From a checkpoint of a small mixture-of-experts model trained on Wikipedia.
Size: width 384, vocabulary 50257.
Experts: a sigmoid router, a shared expert of 256 neurons.
Training: a variant of Muon for the experts, 16968 steps.
Below are experts of layer 5 (counted from 0) of a mixture-of-experts language model. Rows are named gate (a neuron's input weights, with its number), up (a neuron's input weights, with its number) and show model dimensions 256-383. Each number is 128 + 24 x the weight over its row's rms, rounded and kept within 0 to 255.
Before each expert's rows: a language model's description of what the expert responds to. This comes from a sample of Wikipedia text that the model never trained on.

# expert 20
What it handles: Biography birth and education. Words in life-details sections of biographies, such as born, married, graduated, University, School, and commas or dashes in birth–death dates.
gate0 [ 86 105 134 132 125 151 167 129  97 187 128 132 130 103 157 117 111 146 125 141 136 165 146 106 119 157 169 115 135  95 134 112 120 154 128 122 118 113 132 105 150 128 138 148 135 117 136 146 134 122 121 163  97 145 110  82 146 125 140 148 125 127 110  82 148 153 157 120 114 157 103 108 125 141 167 150 117 119 112 117  96 126 134  89 111 159 157 103 147 106  58 139 104 130 150  92 170  97  89 122 115 126 106  87 137 100 118 154 104 132 133 101 112  95 135 125 125 110 140 158 157 150 139 100 147 110 118 102]
up0 [105 106 120 171 121 123 123 117 167 118 110 132 161 118  87 161  92 156 162 146 178 183 145 129 134 139 172 101 142 100 109 138 122 131 100 177  92 114 157  85 145 143 124 153 138 102 156 112  84 125 142 134 142 170 106 157 142  97 145 132 121 133 121  96 148 107 113 132 106 162 119 116 143 129 121 140 134 120 120 121 116 146 157 127 148 115 140 154 125 108 111 107 157 120 163 152 143  64 130  79 157 133 160 131 131 104 109 100 115 155 112 150 100  81 119 107  98 109 102 117 127 146 121 107 173 113 102  97]

# expert 7
What it handles: Auxiliary and linking verbs. Auxiliaries and linking words after a subject or relative pronoun in narrative prose, such as was, has, have, were, been, with.
gate0 [142 108 133 155 141 163 160 105  96 118 109  97 118 135 137 107 117 162 128 141 109 186  78 114 152 132 149 126 120 122 128 122 157 158 100 102 110 112 132 145 119 115 144 129 127 160  95 103 125 125 117 114 163 107 115 147  95 137 145 146 101 121 153 168 147 162 148 128 112 145 141 144 119 162 104 139 156 103  93 127 132 140 146 146  74 118 158 108 131 117 182 111 132 173 126 150 169 154 149 134 185 129 156 128 135  97 104 141 154 120 144 123 116 142 107 128 109  94 160 164 126  95 127 105 130  95 140 106]
up0 [167 122 153 124 124 132 146 139  96 116 155 123 121 130 124 123 123 152 122 131 145 153 115 127 160 142 159 145  90 124 139 118 119 116  88 147  78 133 115 155  97 156 153  93 139 136 103 105 152 124 135  99 150  78  97 158 118 105 188 102  99 128 148 170 126  96 130 106 104 154 197 170 132  87 114 133 163 153 139 114 108 143 174 125  87 140 104 158 152 111 155 120 123 174 129 133 123 144 151 135 128 135 124 118 123 122 115 160 155 148 137 125 155 113 115 164 115 143 160 145 158 115 146 122 111  87 125 124]

# expert 13
What it handles: Participles before prepositions. Past participles and adjectives after be-verbs, usually followed by as, to or by, such as known as, referred to, named, such, used.
gate0 [120 164 159 157 151 144  85 117  99 144 109 121 127 107 110 131 127 130 122 141 110 132 113 135 129 101 156 111  97 153 136 137 155  90 159 180 117 131 125 125 118 109 118 108  80 158 139 161 154 104  92 105 102 136 123 139 136 105  59 127 136  88 109 130 153 119 124 150 130 101 143 149 134 131 106 128 145 133  86  72 158 131 108 113 136 154 121 153 123 161 153 129 156 152 142 131 122 153  93 127  95 141 143 140 107 113 161 131  60 140 132 117 102  86 157  99 135 111  86  84  87 168 128 147 141 118 101 149]
up0 [178 119 139 121 129  99  99 104 135  92  69 131 150 139 122 151 131 144 171 126 137 128 102 136 147 133 115 108 125 156 139 112 106 109 139 171 121 139 148 121 179  92 142 129 143 136 104 156 163 100 135 127  90 127 104 137 168 112 114 106 143 130 100 142 141  99  63 118 134  87  97 160 131 140 134 123 138 116 102 131 148 123 176 111 126 135 120 100 136 143 183 152 147 158 120  99 136 132 110  87 141  92 117 134 110 110  84 110  76 133 163 153  95  94  88 114 153 150 132 130  99 155 149 162  99 155 111 139]

# expert 17
What it handles: Brackets and markup openers. Opening parentheses, quote marks, heading signs and table pipes, especially the parenthesis before Fahrenheit values in climate tables.
gate0 [134 141 167 103 134 110 119 117 131 138 171  93 126 118 121 107 127  84 121 111 126 165 111 126 134 146 173  68 174 113 149 106 121 161 128 106 118 135 161 115  73 141 120 151  92 137  69 141 119 140 133 144 165 144 145 163 102 127 114 187  94 143 126 128  57 135 104  70  89 118 138 148 120 133 148 142 121 167 124  97 122 121  92 145 121 120 135 115 133 109 128  93 134 136  93  89 106 116 114 116 121 105 115 116 116 128 116 124 108 165 110 138 143  97 161 119 105 149 173 100 139 155 117  84 129 138 162 118]
up0 [115 123 161 116 126 170 120 147  85 161 164 126 118  68 167  93 151  98 124 145 142 111 113 157 161 128 101  73 184 140 133 135 111 179 144 102 110 145 124 140  82 167 119 133  87 158  68 131 139 124 107 123 158  88 157  98 102 141  96 150  88 120 128  98 138 101 147 121 143 146 114 148 152  99 132 137 167 121 184 108 152 144 119  92 132 116 169 151 194 123 111 145 147 119 120 157 125 123 148 102 101 108 136 141 134  98 120 132 110 143 109 138 147 110 145 131 137 113 171 115 161  90 105 131 120  77 160 112]

# expert 12
What it handles: Taxonomy words. Taxon names and word pieces in biology stubs, such as species, genus, -idae, -ensis, plus "in" in "a mollusk in the family".
gate0 [143 100 139 141 116 140 118 135 131 108  89 119 134 158 108 100 135 121 137  57 176 182 129 145 119 123 106 101  98 133 111 109  97 130 126 162 103 116 133 140 110 106 125 107 107 131 119 132 158 160  88 135 139 115 137 121 143 119 172  84 104 160 143 166 126 162 108  85 123 119 133 126 138 123 135 156 174  91 144 124  87 104 118 127 140 133 117 117 149 110  99  78 107 146 144 137 124 137 121 140 139  93 142 156 165 100 125 126 152 125 136  87 145 159 145 142 141 120  98 141 127 123 119 143 123 111 118  96]
up0 [187  95 169 151 140 150 119 149  99 106 109 134 111 168 128 148 161 148 109 159 125 121  75 105 124 131 135  91 137 121 115 140 108  91 164 151 144 111 170 107 120  85 125 125 104 139 114 103 128  89  98 127 111 128 145 109 135 131 117 108  93 141 123 136 131 111  98 160 148 159 182 119 114 118  85 178 109 150 108 104  97 130  71 122 139 128 104 141 132 115 152 127 131 160 118 142 110 117 160 122 110 106 105 172  85 104 153 122 129 159 140 190 172 176  67  70 143 169 115 129 163 175 123 116 110 131 146  98]

# expert 11
What it handles: Mid-word name fragments. Short lowercase pieces inside rare words and foreign names, such as Sm-il-odon, Kism-at, To-zai, often vowel-led like in, on, ar.
gate0 [162  96 152 177 131 144 177 106 160 153 139 150 121 133 134 155 156 127 128  72 153 159 128 158 107 104 109 110 104 107 129  97 164 132 128 118 126 154 122 135 119 145 143 101 166 167 111 150 145 151  69  83 132 146 131 130 130 141 143 161 125 158 147 109  76 147 130 181 165 171  60 110 157 158  77  73 106 100 115 117 122 146 140 154 125 137 131 131 123 167 114 143 118 114 172 155 104 156 170 150 146 120 150 112 141 121 113 128 105 158 119 121 153 150 135 120 126 132 122 104 120 110 134  92 165 125 131 130]
up0 [127 120 147 136  91 116 146 110 136 119 169 143 134 104 128 117 143 109 132  82 151 157 109 146 103 118 101 124 135 107 144  99 182 127 134 118 116 160 111 119 129 141 138 109 141 141 110 130 142 134 112 111 123 145 168 122 137 101 124 116 119 150 132 149  93 182  97 179 176 135 102 102 165 152 101 124 140 108 164 101 156 142 176 152 120 134 102 151  76 155 114 124 113 140 118 167 101 127 144 140 110 131 187 109 124 144 106 148 101 163 131  89 153 130 139 123 100 104 146 113 132 119 110 112 161 139 128 153]

# expert 29
What it handles: Preposition of. The preposition of, and its foreign forms de, von, di, after nouns like part, one, member, president, in "X of Y" phrases.
gate0 [148 100 132 130  69 148 153 115 130 122 144 105 148  74 122  71 170 143 131  85 130 147 113 118 129 122 138 164  90 130 128 132 132 125 112 123 166 121 151 159 139 151 141 146 141 101 185 127 161 141 124 131 100  99 143 111 143 157 109 138 110 123 177 132 105 162 134 142 135 127 111 114 106 139 114 155 128  92 144 149  98 128 147  98 130 132  99 113 118 122 156 176 138 143 142 190  84 162 124  89 120 123  83 157 147 145 132 137  96 156 129 106 105 107 111 116 130 155  83 160 129  89 116 147 133 114 109 125]
up0 [115  98 151 162  99 176 127 124 130 125 151 152 196 106  95 104 157 120 116 101 114 153 131 142 115 116 100 156 133 166 151 150 110 137 123 134 135 101 137 124 125 165  96 112 160  92 163 156 133 115 112 131  90 147 108  89 120 136 127 135 122 124 164 145 111  94 129 122 102 157  93 112  92 148 131 138 132 127 161 123 161 144 135  96 120 114 134 166 134 157 126 152 147 164 166 153 101 156 109  68 122 124 129 136 133 140 130 124  99 108 136 116 121  88 138 119 152 110 118 147 130 120  97 153  76 137 109 113]

# expert 14
What it handles: Surname word pieces. Pieces of personal surnames in rosters, results tables and name lists, such as -ford, -berg, -ington, Ho-ef-kens, Mical-le-f.
gate0 [118 159 138 154 145 140 147 120 135 183 105 161 121 116 146 110 145 136 109 131 138 159 181 146  84 130 125  96 149 125 126 133 137 147 158 118 151 142 185 121 113 142 153 131  99  90  94 115 177 139 109  97 165 102  77 117 184 131 124 139 123 125 164 129 121  67 110 138 120 113 153 169 134 115 114 147  92 146 114 115 151 122 123 124 155 141 130 108 123 103 103 133 187 181 142 156 152 138 144 134 125 185 104 137 109 169 109 109 156 141 155 178 160  94 152 109 121  98  87 122 139 136 136 123 125 170 118 166]
up0 [118 136 105 143 123 131 105 116 128 158 107 142 158  88 158 134 111 144 117 150 104 124 134 142 118  89  89 106 156 107 112 138 180 142 143 113  83 153 129 106 126 147 156  99  99 111 100 109 127 150 123  80 153 112  99 149 133 105 133 151 119 135 175 114 142 104 140 116 148 109 160 129 140 135  82 115 145 147 104 136 137 182 132 135 167 176 112  96 145 132 116 139 156 138 124 150 160 125  90 101 116 142 144 146 127 136 112 120 148 119 131 158 143  92 141 149 112 126 113  80 126 148 174 167 113 162 156 150]

# expert 5
What it handles: Politics and government titles. Words in political and government names and offices, such as Minister, Council, Party, Labour, Assembly, often in officeholder tables.
gate0 [155 133 139 161  94 138 135 123 165 143  83 174 109 118 135 113 131 106 130 111  92 100 134 155 141 141 155 109 125  99 179 139 149 128 120 161 109 133 127 128 108 145 121 122 138 141 122 138 166 178 131 136 114 106 116 126 160 135 129  89 168 127 130 103 112  58  71 141 147 103 121 140 107 126 113 120 150 196 120 128 143 141 120  79  97 131 103 144 135 144 113 127 105  93 136 134 129 137 133 128 145 132 117 111 152 142 121  90 117 136 130 102 155 133 173 132 123 135  77 127 156 110 135 156  85  96 102  87]
up0 [120 105 121 168 109 144  98 121 183 116 112 141 121  89 175 130 134  95 173 102  68 158  98 116 130 106  94 132 136 121 130 135 149 143 181 158 160 120 102 118  99 126 149 127 132 134  99 129 154 143 138 123  99 109 129 131 154 100 150 149 103 134 102 127  92  87 114 135 107 124 133 128  83 115 149 145 104 188 107 109 163 119 140 145  88 151 128 130 127 159 155 140 136  93 143 140 119 121 133 119 118 166 137 123 159 154 123 117 152 149 103 156 170 134 132 133 135 132 132 116 134 129 131 139  98 122 123 139]

# expert 16
What it handles: Dashes in scores, pronouns. En dashes and hyphens between numbers in tennis scores and year ranges, such as 7–6 and 1987–88, plus pronouns in plot summaries.
gate0 [145 122 119 165 156 120 113  99 141 133 135 112 156 145 148 161 124 138 119 101 143 137 116 118 126 121 126 133 139 142 147 151 102 140 158 182 140 129 118 144 125 129 116 138 143 124 143 109 156 140 139 170 127 129  99 154 104 150 142 123 118 136  85  82 110 115 143 118 124 153 108 114 123  66 152 132 174  91 128 125 158 119 111 117 124  90 148 109 114 149  64 120 101 147 102 113  99 131 177  85 132 114 177 145 103 155 154 102 123 159 168 136 111 104 138 135 127 155 121 138 150 129 115 127 117 132 143 146]
up0 [136 139 134 146 144 131 122 111 157 144 181 117 134 140 136 155 135 145 129 122 143 157 171 105 117 139 149 153 125 169 122 149 146  84 145 151 147 125 130 139 143 112  95  70  91 122 138  99 109 142 132 131 105 126  91 123  91 158 137 131 112 102 138 122 125 132 163 118 152 135 125 115 130  98 153 115 143 112 125 106 110 113 109 103 155  62 156  90 135 161 117 106 116 144 102  94  98 153 131 153 156 105 169 116 148 129 122 112 113 159 143  71 104 120 142 139  99 143 153 151 171 122 151 121  99  98 120 127]

# expert 27
What it handles: Foreign script, notes. First bytes of Japanese and other non-Latin scripts after "(Japanese:", "Note" after a parenthesis, and digits or word pieces in citations and tables.
gate0 [137 107 139 123 106 115  94 121 140 152 106 109 152 126 119 129 127  94 141 111 161 129 111 153  94 111 137 136 120 145 136 110 128 123 197 120 166 123 120 116 158 105 141  98 126 155 154 116 135 142 122 130 146 133  99 111 125 166 139 122 113 130 124 117  93 153 139 116 124 173 142 188 117 127 108 124 159 143 116 123 122 132 160 106 157 161 169  92 129 123 140 116 115 121  93  97 150 144 138 134 154 139 129 146  82  96 111 157  85 145 171 123 141  82 139 121 117  65 127 144 160 110 126 172 145 127 142 128]
up0 [125 151 136 152 102  86 116 160 143 127 118 157 168 140 124 116 110 112 121 151 165 101 129 168 123 148 107 130 128 121 122 109 131 133 147 146 125 133 111 152 161 124 136 131 112 164 162 121 106 139 140 156  96 136 126 129 136 142 100 130 119 116 139 133 113 133 147 116 153 147 106 166 122 142 145 123 158 136  99 156 140 117 112  92 141 137 111 128  57 132 166 116 122 126 133 124 103 139 150 125 151 189 152 126 130  77 127 151  89 150 140 114 137  96 124 126 110  82  99 119 141 134 130 118 159 159 197 126]

# expert 15
What it handles: Legal rulings, clauses. Words in legal and court writing, above all "that" after held or ruled, and also which, law, Act, Court.
gate0 [137 164 154 170 147 114 105 144 133 108 106 128 133 162 119 113 114 148 150 107 105 139 153 177 133 126 129 146 137 172 150 128 119 105 141 125 158 141  88 139 144 122 123 108  87 148  92 135 129 144 138 138 143  84 108 136 142 103 161  98 107 162 119 140 128 152  95 116 140 116 141 101 158 120 130 151  69 110  86 109 112 134 156 141 148 137 122 129 108 152 130 110 141  84 143 139 142 119 122 135 150 137 108 132 181 109 150 168 103 135  79 148 129 128 181 106 109 171 171  99 109 110 107 108 117  75 167 101]
up0 [132 114 168 136 121 122 112  99 191 106 102 154 103 141 103 137 130 179  98 125  90 131 109 143 152 115 121 105 171 102 141 130 138 130 160 140 118 159 132 120 122 135 107 167  67 141 117 135 129 132 128 127 131  81  89 147 144 126 107 134 124 107  87 148 114 116 119 103 156  86 162 130 145 141 145 138 113 119 144 101 156 127 124  94 141 124 135  95  66  85 137 152 167 111 165 120 149 100 110  71 166 155 103 135 182 134 142 149 115  87 107 117 122 127 126 128 129 122 159 122 134 166  80 110 114 149 148 139]

# expert 30
What it handles: Sports tables, Slavic names. Pieces in sports stat tables and Central or Eastern European names, such as FW, MF, Pts, ă, ș, and fragments like Č-a-čak.
gate0 [134 135 145 120 159  96 157 103 102 103 126 137 110 142 150 134 131 159  91  95 113 162 131 150  97 148 127  94 111 149 122 134 128  92 155 125  73 107 101  97 112  99  84 130 130 110 144 160 124 101  96 130 123 135 129 104 106 130 105  92 132 119 153 137 169 105 142 173 114 175 140 132 114  93 123 144 146 102 113 133 127 110 134 107 164 105 116 100 108 142  97 109  93 144 137 148 105 145 142 135 143 158 129 121 119 136 135 109  94 127 142 127 142 106 142 106 123 170 124 121 151 179  96 114 127 110 110 127]
up0 [139 139 120 159 158 109 166 119 106 122 121 126 120 157 162  95 123 153 174 136 142 183 174 111 113 141 127 117 122 120 138 134 145  89 131 119  83 139 117 171 146 145  98 142  70 102 138 178  92 133 112 130 129 131 133 138 100 127 157 133 126  87 125 159 142 130 142 149 133 159 161 107 117  89 126 101 138 103 160 134 161 120 122 178 159 107 117 152  98 152 105 128 131 121 123 135 107 139 132 111  95 154 115 106 139  91 120 100  99 140 132 151 133 100 112 128 115 151 123 124 150 159  85 138 142 142 166 143]

# expert 22
What it handles: Sports and occupation words. Occupation and sport words in biography openings, such as basketball player, plays, politician, footballer, writer, coach.
gate0 [158 135 153 137 127 102 173 123 138 151 117 182 110 102 161 110 153 120 128 159  89 127 167 125  95 140 139 158 108  84 135 124 101 128 103  94 166 135 170 133 136 146 120 165 106 142 112 124  97 150  97 134 162 108 188 116 125 155 136 139 142  78 104 121 139 146  79 112  98 117  99 120  91 124 143 104 120 147 118 117 110 130  97  97 142 163 130 143 154 150 182 140 118 131 126 133 128 126 113 123 112 101  83 113 153 105 165 138 116 171 159 127 144 140 142 105 152 159 146 161 161 146 111 106 105 148 113 115]
up0 [121 131 122 131 159 144 108 142  94  76 122  99 126 132 144  94 125 116 121 132 105  93 136 151  81 148  68 134 162 146 132 123 162  88 150 170 150 127 124 130 173 122 152 117 134 138 114 143 117 115 104 171  83 122 117 119 157 163 148  94 165 152 133 146 136 106 121 148 142 135 149 135 148 105 138 165 146 131 132 131 151 100 139 161 167 115 161  74 121 114 101 120 163 100 146  77 123  96 152 130 125 148 143 114 104 147 109 114 127  99 130 150 134 127 113 141 123 148 116 100 119 139 132  69 160  82 147 125]

# expert 2
What it handles: Film and television credits. Tokens in actor and film biographies and filmographies, such as film, episode, TV, role-phrase "in", and table pipes in credit lists.
gate0 [130 155 189 149 131 137  93 133 111 146 134 111 137 126 143 161  98 169 122 142 153 132 136  91 122 104 145 140 137 126 139 122 138 121 157 112 112 164 160 136 128 103 125 113 123 155 115 137 109 119 147 128 110 123  93 130 129 124 123 104 103  89 110 151 174 138 157 103 145 144 148 141 102 127 143 159  99 144 124 110 148 108 107 129 129 118 160 114 150 127 139 116 167 115 152  97 115 140 128  95 139 141 116 161 117 132 123 137  92 100  95 112 173  77 121 135 121 114  89  84 152 173 111 178 166 161 130 143]
up0 [103 125 187 152 151 125  88 116 146 161 156  84 112 118 134 107 101 149 133 128 166 156 132 109 105 149 159 116 152 130 153  99 118 108 128 127 127 151 126 142 112 124 111  99 110 119  78 134 116 129 137 105  93 129 113 153 132 141 153 106  64 121 123 149 177 128 112 131 135 117 166 121  96 120 130 162 122 134 107 119 147 117 111 153 134 123 154 113 130 119 144 147 120  97 139  95  96 135 140 110 121 157 138 128 122 160 119 123 100 129 111 124 176  96  99 153 140  84 117  99 133 145 104 155 161 167 149 150]

# expert 1
What it handles: Math-context function words. Mostly function words and LaTeX pieces in mathematical or scientific text, such as is, where, of, backslash, braces, frac, mathbf.
gate0 [112 135 126 148 129 163 146 147 102 171 112 137 116 101 116 139 115 131 127 129 115 133 148 125 151 142 169 131 113 139 154  91  52 117 121 119 141 114 102 164 127 110 149 149 161 145 133 105 141 130 125 125 145 131 160 162 120 119 154 130 160 109 143  98  78 139 107 156 165 159 183 118 140 125 131 132 145 130  93 147 134 120 140 107 158 126 128 132 118  91  94 115  93 129 176 175 140 108 123  96 108 169 131 141 112 132 168  85 154 134 128 152 130 117 153  74 101 142 123 147 100 129 153 135 174 139 128 118]
up0 [103 133  94 119 166 151 154 106 161 138 126 140  81  99 133  96 118 123 102 115 107 147 129 117 102 110 167 115 115 154 151 130  92 118 130 117 103  95 103 139 103 119 108 168 145 135 118 131 132 128 132  80 100 156 145 159 165 162 196  96 142 153 148  89  96 112 108 140 149 128 158  92 135 122 166 164 140 134  74 125 170  67 170 127 135 134 140 122 142 134 111 123 132 119 141 137 141 130  89 114 141 145 161 142 143 149 123 104 139 149 101 166 165  99 116 125 113 161 144 152 117 133 150 161 127 142 190 126]

# expert 18
What it handles: Infobox and table colons. Colons, dashes and pipes ending labels in infoboxes and stat tables, as in "FA Cup:", "Total:", "Fire:", before numbers.
gate0 [165 162 151 126 140 172  80 131 147 159 119 136 164  76 210 179 154 127 172 146 151 158 137 136 154 138 108 152 120 149 159 117 155 122 160 143 134 146 144 139 151 158 140 166  94  76 110 132 100 131 118 127 130 155  79 125 127 184 110 145 109 119 126 138 145 131 183 117  80 133 148  88 134 143 153 145 168 146 117 134 151 101 121 115 140 123 179 126 136 130 104 133 148 142 157 120 134 169 177 171 101 129 117 120 149 100 134 155 141 159  81 167 121  92 118 134 144 105 171  98 119 167 139 162 134 154 126  86]
up0 [142 174 121 122 141 136  99 165  97 108 158  89 131 118 114 113 177 124 107 110 104 109 105 127 109  88 158 132  96 154  86 109 148  92 108 144 155 137 138 124 153 119 142 152 112 123 118 159 152 148 116 122 148 178  92 139 113 144 135 142  86 130 138 192 133 116 104 128 123 133 157 130  95 145 124 135 116 116 126  86 124 113 174 152 131 107 139 154 124 150 146 133 136 130 100 111 104 104 124 136 128  82 149 143 164 131 152  98 141  88 140 154 131 120  86 114 162 121 140  98 137 150 103 153 119  98 113 181]